config.yaml
hidden_size: 512
n_experts: 12
experts_per_token: 1
d_expert: 464
moe_layers: [1, 2, 3, 4, 5, 6, 7]
normalize_top_k: false
routed_scale: 3.46
balance_bias: true
norm_eps: 1e-06
learning_rate: 0.000624
max_steps: 8987
Below are experts of layer 3 (counted from 0) of a mixture-of-experts language model. Rows are named router (the router's row for the expert), gate (a neuron's input weights, with its number), up (a neuron's input weights, with its number) and show model dimensions 448-511. Each number is 500 + 50 x the weight over its row's rms, rounded and kept within 0 to 999. Numbers have three digits each.
Before each expert's rows: "comes after" lists some tokens at least twice as common just before its tokens as in all text. This comes from a sample of Wikipedia text that the model never trained on. Tokens count by the router's weight.

# expert 9
comes after: " the", " a", " of", " \"", " and", " for"
router:511599454510532490595525436449512535513587445555550432438520546504377469488489540457455519588449550558537562491446402553499425517457514539524579518494496423495509464484583522528461453501399517
gate0:498533504492496575546485423439466486502448529526400516530506498571542545598482455483472507595435464535449491529432435513519536398542497418535471481531403493569363444476468498470444500518521472
up0:421488537415565556605503530498464518504455457518447486538499493489457440489529566415539470528544472435497484529517520551517435400515548437528549532604380511482611418563517533513452489536407531
gate1:445465589512536470520497554535575461496460519509498564530500474551500383391533464429474409454538529493536457441444510411524423471559614512527474522500580467492616596554516525414495550468523553
up1:521381496517576472532370482533631471485505487446507442474469465424521436518434455493479484486467562496509391397540554505495482425469551474502519404529566471499589486497559465411562549473495543
gate2:528576476537484491451434413509493511566500529528483516465573548524503502451441406552500548536529417481456495472523486436512506536438516474516507495483413465635538501437526522484544503495597448
up2:522572485430523562536425426473488494481481628448485465524472483615430517493396442522488467476489530585489495556520514495538401501559471523477552568474361512580411446516533413543516502485558477
gate3:526556446450456430539458457547543524541543546609601522403546595487487469471438482473469447468516463464530436476621532503564436489593537512563454486446568557512497519522505423531524530507549535
up3:555538568500557500536491587551421495547578563602536493480500513439544538488458525511564564561494473570489362521523523506484494417549513560509441473467530544442453491550502372364500546410508604
gate4:546458483505572426522450586537495460512538482471518438485521498428453430569503473593426494450511534558572567558526457524515459449476509456420528501550487518564523621435533496463435516418474653
up4:417465543447542518512487533541382568480423582515582447487443547519493473463455510557425507496502503462430473420456530541493521501557467565530539528505469524581484446512441471478452597473588535
gate5:428529527441412502572623547461534444431500492549484460509543507441629545520557615493526431487512458540469424455470562422511507545530505506516569504434526464484563504473455512500452462520557502
up5:389508374486463534606521465531508493418475534529546526483523542495559467484520532472528532532484481553480588461507512378522619579560506490507528512511503527536450446462492458497492564417579544
gate6:444489509533493483430471554517466558527413530537497486447455539583487421438547420444524411483465416474504438553464542465513538440456470477541420576468460434503499537463489464492557556487502462
up6:469491498539460404537538534476547564448415537564448512514516439525487366530488512473473475465556491426563502526470454504490528447548461412573564452547502568501450531568455524524512492443496488
gate7:416595510512499542464512455503518643567496601501519492509435503427634507446513593428569496506466483468552508475432454541553490496494451415499534586457521513478599483479507515514485527466438615
up7:447551415479550577480472492531491476634528550486486550574462529479506480551481506445578432384480467478444488399515492587430538516509540448533479449376530582527469519467539458488514559544480522
gate8:582525440498434466408418417530500558523462594477458465506475466595566376504533479485460417571490479471426513539498489546513513462528436493503536511418401461491577443421546457459503512423478476
up8:549589459552523446441389528476446522478455470382485512498477484451543456554534539508435469493508489361430497530481539552586579400498461506495557416507542421528481544478570498462515485478480498
gate9:490457493449519532469506469407396486517511517490540470517467571461445466512400456476559513531468433481500508537569484629490545487502438441505485519496552546564462530638437480449554543493439508
up9:525437454477456472520521455505475437546536514568496446537546549474515430419495515496587508555491480415469458491523431514513494419470505462447492541503499585517441464510467529436502486435515496
gate10:488504441407493510549411447455496458538490496434487511595474447521553536508448402458469423487442436510450452472476505478504391549548537486534472584468508470430538517542577636453454513521494518
up10:598454415547570468389523567452555445425561481518512572540529484523455479588526514547576432469469473410541498521498510505603551437434500456498529460400465470462517657521410428499566501434533588
gate11:509539449590603481547510507443489609491547480482480537515578515580606510461495462500467479445462523506497484521462551527548458473412599507414511469442522497485435604513521461403514442476491498
up11:509513423496643466524466411464487521431554533434500474454503468522500507574514532509524516502498475436489508508462518538502421562459475550478570478513538496459494593515541447448534456486520498
gate12:519440468532579512566526413566492473446493538544520512554418571551497499443478586520408452546486493498442466444485486540561515517457412504420447543476524498598528442523499437430420543505522502
up12:442468539515507518443512494547464470417473488547530609604482536520518461441440499556461483544503462506416418543532561476574513552469433470535526475494534539590556496489481556523499564492495512
gate13:542447495455498550426577437484490509523502482466510470546542517507490465607490533513594518524471553431513529515530537527469473478507460615491519509523475513425463467540469466446583562470505518
up13:582530477472522487372549515452552520484600488563459491588435525463451577579512461494558497553502487486481492521515464600516540456435457551546484571504474495421513421586566509547514437466549548
gate14:477435546585546444533545505528484495426472508588491557563521414489616569429507530476468482497445409540469580479478513476622454524513447488490504520431517563416485416527493509495498371510532575
up14:530518569522435432465483517529567517445449528510495498605571498526421503490542479595472530451552379558521565560446501484604466500473437517469472560426513467455560497518468439487466502530512545
gate15:472471440477514515406470453449497500551528502622496545521488550488625546419469417469485539484527491489512415529577515501473444468406539514501484544421525504548458540549547558575578492525519468
up15:425435492443502528499473582451506481494466432492514502473393527387480447473507480515487498445578421443560456561499609497472471533404482547450520436460575619501534573591459501424544550543452630
gate16:513401520450425451506510515535472614508574524511577487504566486486479596548390457535437492476509556486516497518585568583503450478454483580502503494452510454630568584453482590553523442577523480
up16:482492498496499417443441534513531575548479559530572482532499501494498472430364473482532477399580454467502442519468494480483506500470498504596523589415466460514558490526447532497530542564480611
gate17:580532611512603418445438463640434569492446486453518486575548454445506533449457465488537535448513481489468456505526499560487484520453624522492565393422603455600477587502549552515452569461513549
up17:516541589565581345413532500579497601562548473491487509565458473440505507487534485541470511509531478464551498544590333518379586625447536571500548570543488502518496589499463571504529489461554492
gate18:503470453512521437403536558520467437481479466549461506483481447508536448505495515536498599479523492542572465476463539534638470456446453541421487457607544490502405424487518500570523439449448570
up18:504524521585468467487465520587598545568457454582519523466498558483523441436466511477455444497509527442530505523417505527506539472484531540462398501545570492455490479509509414568525574494506486
gate19:402556481502505422426523486571504523476489600540468477568480536456538488426402506621407467407558383451531514594476451418383603454544575580491409505516453473535506508513513495514565464455535480
up19:450504443476522432488544621539493453544452550477528498595481477526611478454413523567456541427561502476549475560453365519462543410591558541448494525462569493547550536510469491519433521492581543
gate20:583556538532514416588443471469480469508519509505518527514495521463500544571492504504504490416486471525522555381500522475409487442568547570528452483452449547430478466519479546454518505491493521
up20:482554533550583463466462422476461548498524545435502464479469449445470523476479549489484576502543526515503476469434494468431503469503509578553406532473518477493557618622438505543453578472471533
gate21:481474497513532514436560485537479578516449529578428465504599491499498492531424581507496476496512506466535490533563377519498535474523500615364532545476506542398558464580488555515568480442479550
up21:496458528492531449475539477504573442508482559625458450522534424386533516510459523559470437549504542466496496466551409548436518489481458582511444609392495568468496464511542457525556499433563510
gate22:486526526470569496395488489556499489499433441488484525500560469541565463482536503563410512556437556448590550595450640504568458524529448520465587444553587594559408446514528545462494494496600605
up22:615432538495530553453486564530591532490568452511490442440584520494545444541567450526434563495525520450455540580436477517534559447428456556475451452544548566526424523398442510531508497426543477
gate23:454519460456619487520420497384535554512558533490469428528500544584490550519469555576426551466515572499445439533399521428424497554509509530469425492546538525576429522460458555477480478464540515
up23:420492425507479561547558513468441503468461574544503484470482507445505515619513486528541462546501603507606546605551436605476393528491489570498476500532537549521492486476505559428527492466530507
gate24:501567527549463503432518481451517565539452444492520470443543487516529491456503548465471581384497517398475480447557444500501520464540557485570463426467588444422489500497434472518473527460519570
up24:440537555516522504485462591480542557472483436503501473497427482492497444356569501474440525476569489501403590550397516529476520488538505475461505495528526462497504549475399555535583592443519618
gate25:464482440435458524548485431476553492515500559513552530399508506450440449539517407532534532506511594539492523453456496461550384502440393495546543606422494448574537425499476479496449503565461469
up25:408477454417477530498480507415511460457475562581524533497451547467457500496511430627485586554577571533512482513466446385538420502509505435521454541526415445513473465548397444509489579525486540
gate26:458510465604458452469530464543471594578490544586501573539486510594559485531493513493432457556539443473553507490513369439511491559486568419410409538422475528455522601604559511435588427545527438
up26:538578522539506416516455489533369490526478584493532541529474481508554509488474431496403454513477529416436433416448438434487514459392487509553412561455527538541598457536433558489470501503619448
gate27:530484396551451443504517592474555560479557456461399463406544530416485436550513462583459412489527515451460423470457537585469606520482447651481523469494471586514563585500504470452512470491492565
up27:577511490479538406558572474508505498554492544486551534501453528573573475484511507425562548492442550530488400485533484514526494544568537508573480486465586498539519577519554459469535465507588402
gate28:546495473444499546520489480532527522581528420469463567520515476431536457534523521431502490476513500358564510510498550466462488467505434579526422514489562526532542493547500548521516508458433446
up28:560416469423403508564522475509521550616473493411499532450511454432486457588595517470415421546541528507516523493542561449506476480593556471496451486557538457573481607526583432542524501524517430
gate29:515506421419531515385485421491583523389563497352541543478493540541546489613454494476388528518533408482547418467513591526472543514544522542625488456529484441493483567546465528434500559522442485
up29:547430464487457499433446431521438527433481415485475531556507532594507487517481482454535514441426471562523517429444530550525419398432471488573476406676557454477524497480487463423534497549444451
gate30:392512439498461573499518439542526437586529501528421576466540586524465530466525543491515422496496445521563477557506564450446496573620568535532522505469521535536715465534467519539556471509557509
up30:478484465425527490485538502534528449518412493498416541580491528471485444377471480439430404549520430483560468551534502533481531484543511453539385492539539580539529526543485482442563501502528502
gate31:465451482469467413557409495468491498513519489401546571498494530529516483565504521485581503560506500479474484536494528426549437559408532469580498580594377575438531396517520531526460523415537576
up31:462506429515465514471531650541541507489468554508522499451538491518494489525459474436543489479516487528551532483629455550476536526536501557526489483566460459538485408517527618513501512514504546
gate32:411390445529519571603611533509494561450437543519483511508450504449495463434393441507533494463549492535552494521556505485540417424532554574520432609543452574494474478506509541458610399499589559
up32:487451500529546467541544567522538532439469598480542465414507472454426493484454438559498558539500535555555438512538527477563380404567548528483472503465551507509536548552500432418615532586530479

# expert 8
comes after: "1", "2", " information", "|", " career", " Department"
router:497439549511508442478521540525526595378518529489444674528550545517567430527494462487419550496649444454501417528503551472599559411467621508496463440449423480500446502518410521478527506444621583
gate0:454449567457456483554524434504464438483483526522508425513492523536447547521462509476434500487649496485537476573550476527484462524429533533497512525530576494420487564524470587567418466519491508
up0:440496509467467454446483515490487510515498523518475430575495506493438461487477543566595498512573508433529551644511512487507416496506567511440523551550579453470593564510552535586438593453474467
gate1:536562475482524472472505509497519511572497440535472482398474437508368508499583496547475420546448496446516523442578475488494448533501456567470474525474480394477444479525452430525536576506447560
up1:506485432565434503482486452424485492489522529514507512518505578507381529584519463500481433546550462404524514486528477535514454531451542538517520542457485446552478488591453472500606655513464569
gate2:477480515530497522476490512468494450550545506481508437501551492494502511560481429482491439461485462446526476445501419524445527582482456555491535540547532551438474511516495408614593470459511487
up2:545483570406461478423475545458425486533506500596543426486533463480569496547521463456536477598532491475497465436559517466473547532413433489527507573529559512435495426523536503601495551502443575
gate3:492557438499556568471527488533476514511479447471469553503503485394462528448510540565537554540541518501533549508536470518582509497514469543507564535458522504508467590603531527488519496413409441
up3:462542489453486571567560510574535505486475372421429533485470526380500584493589488493527501548548461599567564503483481513452541369476575587429530510489497458527495564531549534498483457412473524
gate4:586426501464471581580460474456550549586495552478511607524421484515456541488629502483565454501421514520475437471489487520403526472497474528509555557537461504480456521499547449482483514487433401
up4:415455511414540552464550523454437592536454477589575414449499490528444530514507488458590545497477429471499567413470540408447437464422480516513568527549417477547518500408473495452521377568560470
gate5:427477440418553528470510490458516455470504508564466502555511474487516445551481488476502462583527447514500557496574505585461413521484555487547596461549515515478609500505486485504577523500522498
up5:534538445511474555503458462494409545593580486534518478494472444414464467411539510451491521501575582508427586489526477508509462448526492423582538487529426564500587428525590544478493504446438517
gate6:412549485470497484421527398557427521527454465545585484523414553538455492520550539497544521556525616543526505532450457451411443486532496530608597563476486488581552544527456449554484496632476534
up6:470518463446530478492488410485496546559458527465551477479411525530462539542515466473501525497447453508593472385474494515440480492525524505536566563575568539488523531450388479504503495638477491
gate7:500466486409544631518577580522520414567467483419476417476481478469468565425483507517465491492380516502528592469470450460500600557519491484461444519501507542485449475444529651383457462444477544
up7:437470507489579539465528465524550441577548452530447470533474462498449513358474502513534473467411520529508525502498465528470495504457411544491471494557391560408491599419524487541534573502466508
gate8:456499403438434477497482478500445510621450448393576468427591536476471488575509471486479538540432478580542569515481469522517468467463515548465550554429473473561496420499592491498486459453415486
up8:454481444562393488603490502614509559537437390484563520437492517497474551503485449570485551512433560517480513429418432482559572501463578449402452496454423520561451360436642431501514489430440511
gate9:535507377496541523414553447454522536578477470454560556451469529491485514520520520553524499558517530566442513505502550524538499585458400532601530482488428523507556512527430504426425490477461501
up9:482528407535502558476575415498568524582449489530498478500548557469433527539584522528490488430462474454459632471525499466485471492488451558515491460499549567443513583504516476432456536389576478
gate10:460414486537485434461465483553482528469478455472464555534538523427464512526535528512429495421534454530520537517576473551521452421486494540396575560550558553492550478430553558490436492520539496
up10:493551451389561433493521498509522479539545448454482535490482533464403538464464528444516526471532482471464549447525520468475491570462401577468512510468484504475577474520446440442487474533421531
gate11:486505561483529508525478541470479458497549584495554392550540489471346503480520573484510362519532463470473480538481475527529484588533524475432508533475546487490425524549521502474507517462472539
up11:549491583463496498511482515501533502550498587577524399536555427513422421520434540475596414460498445482486415494517545533532496593488494549455540562444520384490492501526527478418407472521437558
gate12:556520458538497501538452494514405479449433474523535553429581599505442497555482453512602538534510472477569545470503551593501496500582500423392526413417431505466517484518497485469499431548442352
up12:518445440514538561525494460501452472515463491492510384588476435422435587542524467455589462511398520538387557545499492483476464468471476486536469600477504475483557507418561513384546465567439529
gate13:458533489425462420498546564553570493542424451555446511526532498484442583482503501519560524525483531506576496498593464535541403602533472438547495488501514456521453540500416527543501458577497460
up13:463584526428379457477447469532503437656445470465553468500521504511489532597507433518502481478502486547469476554461483473440432551461501481534471568517535517528593492505458506587426504515507517
gate14:541660506486460443497591532603411481494438404489455470444497484620562427540397433532480418552433590498447488477579511502378459602541507493544510510499470486518462542465473537555570487515493455
up14:488548427493469516451448426417489575529481486569560497451493527537499502495497476495499421531508455513525505549572495461534480426440359563600516518575513451479554439541526488484442461544453482
gate15:495503433467543544484554520530500569453462485468546437618552611563502551465530539576549454429545536490491503489459477512457436427499507536461501521489501466486571548513488479471507562495526492
up15:479463481497477466497466442441458492491490463515415490518520545491518512525450453505516435524490371485473436643499540561523479514486564386454579520550497526534500494490431565493417486473416431
gate16:506478461468459478435470525548473566542468527517541499552498443479519491519577573502516406472429476487480521525392497459442441570486412517580545515505457541522570591493447500480572490577565544
up16:503439446475576550464431468488584575548525502497558460538429526467460581470549537491485388466460479509500557449438482401416539527413503639535495553511520558467486520430502468463453557470538577
gate17:435541542484560474455480435507435554483521423502555445495480482460439428445419501399470615493448507508601494549514502424476476535505434492508576475482491517527590498478596515536557549476489500
up17:427516573513491382557531496483497556535550524557492448442464466461483493317511614441496595409577501540532537542490436441456454536572482441491534489520523501581532539511530522594553525512432474
gate18:454558545537505478490472345549445531544509377508618512494547518515466391502475515471510544522567566612474539498455379488444468581519553469517540558532488476458525565463469412558468538512567429
up18:470542461476623594509535423351518598545405455529541491527521509553545466521537550427542543567490504618439526513436462587458543425498581528457543539509544455474542491410507564495375525504514460
gate19:552461519416467489563582448435521494545470508531485483498516443473575376465494432526513503525478529514463514477458365542430456486501519396505587494501496511437490565447452516551515475501568543
up19:611511521454538627466479529412458452525428495471497506497523396531604471566496519448519409540558448475434532607543478467524565515520502501455512482544592547425510489473494565520512445568478501
gate20:533493511487564488475461469504444535555470507497501449541510495513431559497452605430505535499496491533515444503539440421543504476565458435552496556515524446591496494473481601470415456487484521
up20:507485599473474466465506505384493553500639498543485477554438562492496549469501549479413558497554459528499497422479448493512488462478461518546514579579483442534482455484456498520467519505382462
gate21:485529448458477570428494492529486435499448546497503551442519521510420541442535545443517429534406594501548565441426414404463555543493425546492520548521385499492568513523440549466538404446344455
up21:521519378528485522443471511517423453511464578537500574481527478541497546519502550482567461453492485496492471520517462529483511414465491545450524527521491534468561462567482541473418521467447477
gate22:504483415514461438462438513488468474525517565424523517514476503480548456508526547478482524535487557468430506460473437513533548609496476586528502540428425533454507425505639541488491560442301528
up22:485560411557519527513508520491505503573457538400508436509499496460517514534453550485496545556474530526446539469429461476512544510445418567461534545494416580453549470528650510502531431435325560
gate23:419630567467439543421428351512405496528523544516507490393534615572484500424573437516414479536565510544524508545502449451448492597482463565540516505468477548432490513576439458561433466422504505
up23:467570469449464505518461526438415530457558456537524517498543483489468578521525509524428453484580479483421465509565584460531485616464534527603451522514526550476514498665455489602581546527500543
gate24:514525479605447484509441506465379461545559546455477433429423478515461596458551554504453492458437530483538541404453478525427444528503362574595527547481504470449482519592464485552537530511408456
up24:536515514486457494507444421455442442502533540393501440387461449426400539588487459506581516493486469571537501535578539497443539626557494596497516489512614496424480551611477443520485598542447395
gate25:479544506475466516530534499529499480520438501401454501443552558482492459541519534511574486516497514512500502533521520496420451517467443579562565584546603484512484454508592566538520524571412479
up25:493614457529414430541491502515519496452520460427536427543487480445593494536539503523488569475430510439566441412531547484497478431531528476612534529560515490533393495572584426563493530559498490
gate26:370474550547422507481511447476534437474494517506465517461504472531434493509480557604472448493523508580448515545441416414502383551492532506564504494430508438388624502457465550496578499584508545
up26:483529557477390444439486482516505540512511509468508468454492473471451555425475600424559490493623521472517552561481500462517462485535546498546485554481588434512524595555506537516445631484455512
gate27:486435510499551572584428480480489572531497560506506490460462538516461412534394458480467448527497453523509495509476571575446443453558505539478512493530541509541513485484494524556494529602448500
up27:559612476555518452450485476454492459545536552476483470457592509509505596504570499466479532491473545477487468557559525493433527564526545601447443516489556477531479557531483460446485551429503513
gate28:423546430422551570501480484476526501399472587494529485415541530484443440475448431478594530588447512536527484588461458473484423489537499515438546580496519461395511485512485595436460469556470452
up28:444440443504522524488478474465505487446489481552455554473507503546470554456465479469604555548498485613498453528400569457581448503493477515398461584503476506427514525466471418485547535531529521
gate29:434501475461418530440561473508569520501492460477448588455429503524490473448578518486534481517436505533492523435444510494419510519526441541557499545566537494507480596468422564477438553569464439
up29:433495427483429540533567533543577544519465453453452518441418535508509528430519498516508540589475485435547553376349418441403512447517525500512489527593488414542486471442465574332498486489486461
gate30:534424533475504540470425531462520462540638415517559495397647411507503513454560583462431476583553450423523443560426459484519497550467466461486516464525564525422509489488421424558446532475563597
up30:451499505479391517498484472566461536533531552494556618478500502433471462529552526519545476579512450535510504531440423633573520443506482504484591589535511469457573533547526517586449517450506503
gate31:511477457503548494496511489493488448495510515453499542479485495583507470435416429519558521575476533534527496516485489524445481576567522485538570479450618495455460532499504516553483457491480508
up31:510467416454521520530512529479531427535584512458498495434482428510523530420426524468592526529366516482465467502545476527511518563544458502591542538446667552438478473558489574506514492583483405
gate32:467499494429479577427500451504475494480508518517486520445478549602473485480420502464485524530432598486517496448536485468519378443559535575539581455474570508470634503398441505500421423562454518
up32:404553417436455483477514473555505444563475516373523447473456541486414587410555510473503457543462539455566542452482469539419446524433594539522446560512542554433495459461486334493480560510473502

# expert 6
comes after: " was", " the", " is", "-", " as", " were"
router:517590532482509519492549526442565482454458544499507429507500456490615518587465552389482461488496473445462497467475557478591503508428490472595562480502458597454599512431510508488373474491460470
gate0:440484485422515520556460461542515516504469546440425574537501425537451451548535537492457525529480518506500568543491543530409569567516492486542585445466573395529479585553518501528546497582524533
up0:487483388475419591523490536523513483531468517517491479558464526549488633522460455589469520455395500515525528468509499625489505458391513541548497569495553489450461459496561593503543563533372481
gate1:445467502433530482529530475557470495531508466597540578501462470501537486421462559522508532590490438510494486551492460337584467496464534595526528559521533450536576539578460469499529573538467521
up1:518504490449520452473540518529433500493573399475437568507531546567498533466475495510449489520520531477435490441476420536549478520473533522504473436552604473479538575446438512483474529504518454
gate2:519472505522593528521436523488558466480463546424495467446502501516396534499461548489478425529565514581510493501475468394483417493504544458547594477477438467507615484535471530499515504463427514
up2:506454535459502520557505451545544534509421483463505529604458562466420415514456547478471459489552499534598497507535575427488428495619615479395480406543504427559519429541449567500503501491490555
gate3:494579499519484523343537532533569463501514521495418526491572509507464398526553499561505513464532581482510481543602475568512420506554441569553476455518512430491415492514453482505581481475555523
up3:439481504436545531518535611429532469499557517556514515415457452457508515474463535516454510506547484519450530452518416496451552501336476536517544535481451481504530468498507429510508480468469539
gate4:517552552484501428525534426479537527424559547532513467464530494529507540484489441646529555422512430453497438519578546560525442427501527515542466532497498478475457468535454546522451494522438511
up4:488528475538564413445534434472555520499461562545531604532535518541516455473477427512530498485579485487499416506556456510564501430439573554518429453528447547550459521468510557386460353425522561
gate5:391432572500497440521439479524407461504597434509468559471476449428520467553514519462451472573517492500453523505558479398468499535547491486583432473515514469535502552393464437569506497584500577
up5:509410631498457473497417473539447524400518489525517529590477461487525541472466506503525515520592482542441587489557538432448444532521488470549527538463572484477469572476472420533586443582499531
gate6:459565539484459502561429602529534474509422463543538452445477568560485430545573489532501463461492482366501538586488467547469563468443531521540471540486550465558501443551535557466466519442478486
up6:527534485466468415555480540480566560459476486466590489474555599446478541418513401502524447531572472402531485423545541522404529476397571555419441439577501454566532488489538446511478509478500525
gate7:421476531590482502486563494554556485484453421542521492507449481511433545593444410541497536488483551575485475517504525513528462506513507487535484591499440401573512432574487471341531438530425440
up7:512496500564506463474508495510496521392541430428514547416585518607451460452399497469362580508537496547489487541413433441545523480414546477428520470490476430506431527502418545458420564536525500
gate8:487490532484464533367518563484433499459507576557497406424530513498556460381467466455478567509518457475564488399452524415490461518522519508573536530504503380527506562467396520441535548523479488
up8:519434551478491499395477554442503534474469589543491485378504492538597584397506532449529564409553461522586434405519482417507498430586506465517598485553545360589515534518470510535565540467486635
gate9:487597485493445450492564576514605524452453474519428597400551577518493487558475496474432466513501500479588465490526457545524408480457583520486507532518417450547502455450465418514530527558528511
up9:431601491492452522411391511554484490473481421546553564399551552553452423535525536499525476504581480460577401590619577564593381507478506489526522571502570493475448470549500446470483529567493506
gate10:436512437568442575610497534569539553491460551480450502520494512628355475525448568407490442446518509552370611509471527490498558432462409502470466529458545437512532509524535473474519538515490425
up10:496547498463454573549576596419518515491534503495529534485539552502414446502505529546527422499534457463514602587505530511541500476396495475530455492553538510525551504503468462550575504539402468
gate11:448401466467446530486476567518487549506423579515384638509471510503537465474412520564445532575499498461539488489397585542633463374479503527543601500593471442510499523572490442532532480423499542
up11:447426459540518558526473461536531529493417561475442541485427455446542511486508464538545503561467497607455442469474524533578435510562403485492553522526434455507489514486555471558426552500418470
gate12:472562470391505527595597529462472572423441478457489573439477589505521409574455565568473485522501548468538566498568450466480536545467571519527495547568597567489541452545433501462459424446586519
up12:524487472514502455500500560531468546491354447518489480455508543454469502506469591469447493537480497478533476561550436512472458633467557511541588495592499466512444456457404480494519558497458489
gate13:506438404459591491589458483534483613502479423496477582551574593450501407575502505503420489514535446458514545452521449456571493449448424550599568542542528490575500474548478490511506527506442454
up13:452492585523567487589638582617472589520541388449453457483471443539512497495550542469460426534461425503571418474461504472473493469551438487558492478510569471499497520510415443486588449514518565
gate14:534521470525466482538543382525522467523522499557425478470510637512572515513481511529467589543504511557462425560505543461533536536473481496588601503401566538524388541505548460531515567397501413
up14:430523500467507473503578446465434553397454553489434521557490548582518558464542553463471427415512541570532539543486483468508489618426473464531581575431441446549563436575530498449526491579519487
gate15:513468408404483452609524461569425544531536525450503567534518641550527476474469384445442605524443457500507430600530557438413505522503513491502455489479473474404432444401564492551510471541592445
up15:501465501458604486480466481465437516581537442468487527477622559509574518468436508514405563460502471483484488495427514615515489449453551489493549491529480511483514516461544482510527435499563445
gate16:558469483542457469515396398589488442481531467511480441519546503562503417541506437523549496572452437444472486572512534523655503433538454521495473473501408513530512495540491421475457468414441459
up16:487439503569530431476454396562493541608537515434499479491649508607506506540478481577466570475454534533530511613516482513539596512389523500527509486523492571449513471486556499419515410451484478
gate17:431506564621444512569517410446549515375572501480472516510550544516519485522464495443458572498513456473512403569434482449499541509540539557542481447439490452485470472612527518472577476479465504
up17:400544429483482508601621464555475541494469453481434540544467457528491500481527420515361582483530471495517432446478521473460405571568447498457437483501496458580510503536498518506527572457550477
gate18:492500497423439581480365561465460582447465455482570537540501558506498412502554589432519523508536552399521519571539529535437499482559520536547470459537567542392561491581473533546481489463556525
up18:596490447400597599562382586496549497456475472530544556502513496480463489533488543482415490569421536545476533543480421484506451540430513467564483466497490471560563500506498498520479465529424506
gate19:485460441531441482498544482421452494498517453447489543337472500517533499452555411566473493586458502535586450473474451410514475452510558466502500540510525515505400434465541548458492550454483439
up19:439498367477470576493479495488587456528440438447592457440469531465413521459490534489506496567570554495539476484472490505538571497491496589538599541565515620501526487469545537542400511583419431
gate20:546499460435521450495479472511526561458527510539450447588540565569424499503549565484479525479461502562523433615520458476499521539433485558534551473559515569582506523481453487539582525478497599
up20:532503556499497458534542473527483490541474521527490445585419530537495403475521490515560492376478579492464453551515512491426534489456513483519590522460479528594463538523417489497508515569524456
gate21:543487590531532554384497554521427493481478439582466462518498562484575455470506521542452467595522521454439549478397408508491487492527558458514515547500418434495486457416458464403498475570409539
up21:493496471525490502514518587471426505482530460514582458542521476487462375524507502525602406488565549432522487576588545559533528502529483510504454496479511498517496408448469626506537499518522521
gate22:569416507484534504462488457507428549482463549398452512570516458546520423547489501470525571456473441415478467484587565509547460523521462513532454528541495480588548448529548557407391486424476529
up22:520342435493422436434562470448537527527573534484535562535521466537496448542562434470489479509495540470530422473422507601576390494505580578524462526442504499523507507459470512519513526471471508
gate23:555486471470519451437487439509496517559468575526512486516532516446488502630461529511579511454473417601577373519476506518504447334464478506417515566415530509475568488419513565428505497507515574
up23:570467512549445459413387490488444469466462476529454557455468501498447503467441569507442476556531477487498434577501558439472551422567477509520525486501499573535554511491476480464522498491438480
gate24:462520579526463573473489462475470608474593464470506549492485549525549404563523577587482603489466508424493452448454443499418570542487503552537451533516440452452427453492522481454583500432517494
up24:484390571535498496449468486483519519500632528548495546483506488528494536566547524590480575436581477537463503496489469426502494584510421459526469513460530501516424462553526522522472454415545484
gate25:531570520555489559415484527563577551505387546525510527490488537466506523504443586476520417547546500576569504594475533496530430447484534522488576510519449548470500532590535487461493509449498483
up25:566520488459484490506541545454510489522497485595516463422472483508456554487514541530485483496489428580463485539346565433491519434446469482539484513556462428498460512506498494526443465465518582
gate26:463498565463463542433555470528467581441541525582594507455527470500491503497529481565442586597523512433499599409429413480492546572553539522519498482492458443448518524508467449496484537520427458
up26:553406521444500536511498476517482469473534511488464519478558526492473433508484459470457532543416463514520513471471520414503528491479571481567543506492560393562592551442536538427460404497468455
gate27:471449526478533473457531486574429512442490435499473513509489507487477407490495581435470550491562505476520584489512425386484517451493549436488430490531557490522528502432487523504612512521542518
up27:512515452536408471557521462506437478525348503530487551472426525476493431482478540489503520420481465446445525498447519439461526462467454491465524558530572510500445534390466533590546550571492622
gate28:471520475496598528503512446444430557571541565498479572473434532590498474452424524513490574492549533568499459512501464634541432544417504474500493435372485396491499473559436538531509518487520420
up28:510542443564492463620433537466547564566552584573406437497375616485484569416490526554446536562608484428481496481446508613440465528466418453539581566462384481604524446527536606503572603535518457
gate29:480544462480474474557462446574531502427381503579511606385484517526466485521445445519586521458537485490491480562510452483525582380465503528526522605476573386537493448514451556420505480506566497
up29:538443463507395469487368548578474512426452450523492496507499445474455474459506533513548525552545521465558474549497417557509564498490498482538484535534550456460474396504426619554495530529534495
gate30:474512515483413548512554504367541526487471559531541498532533574439410467567475480441506446431476494409529490569509577547516532451494486431490581569459456443534524403526406555572429531505564541
up30:528527482482462518462481619425393464544393500584487557383469497492388447585485453552512477450499362460499548455491514508524535546524509457570544525458417521593478475418494514527472398538475531
gate31:429448501395461521465468421548512512427467535397542447449518515523504556400435453506462541502457562435451521546521525473503400471500534595576507506484423471518624403474447500478545469502462520
up31:520609473419503500517546567554553489513461511469638543482511548463441549518538453504503518608508504485485580564499511503477467507459574480577503468495505583544493450502536587489534514537479558
gate32:521537555530574403518458495476413526448620541475480461452492486504529567559485484497431532531490475505504522493459447538579504538532531409443465485534554513521506445577469515440575469379500442
up32:544382519476426350490460450455512543556468495538533550462576497550535558470560427422471570556577440375469424505556424558489451539493521430537471570509529481483487409515454542399430497498548461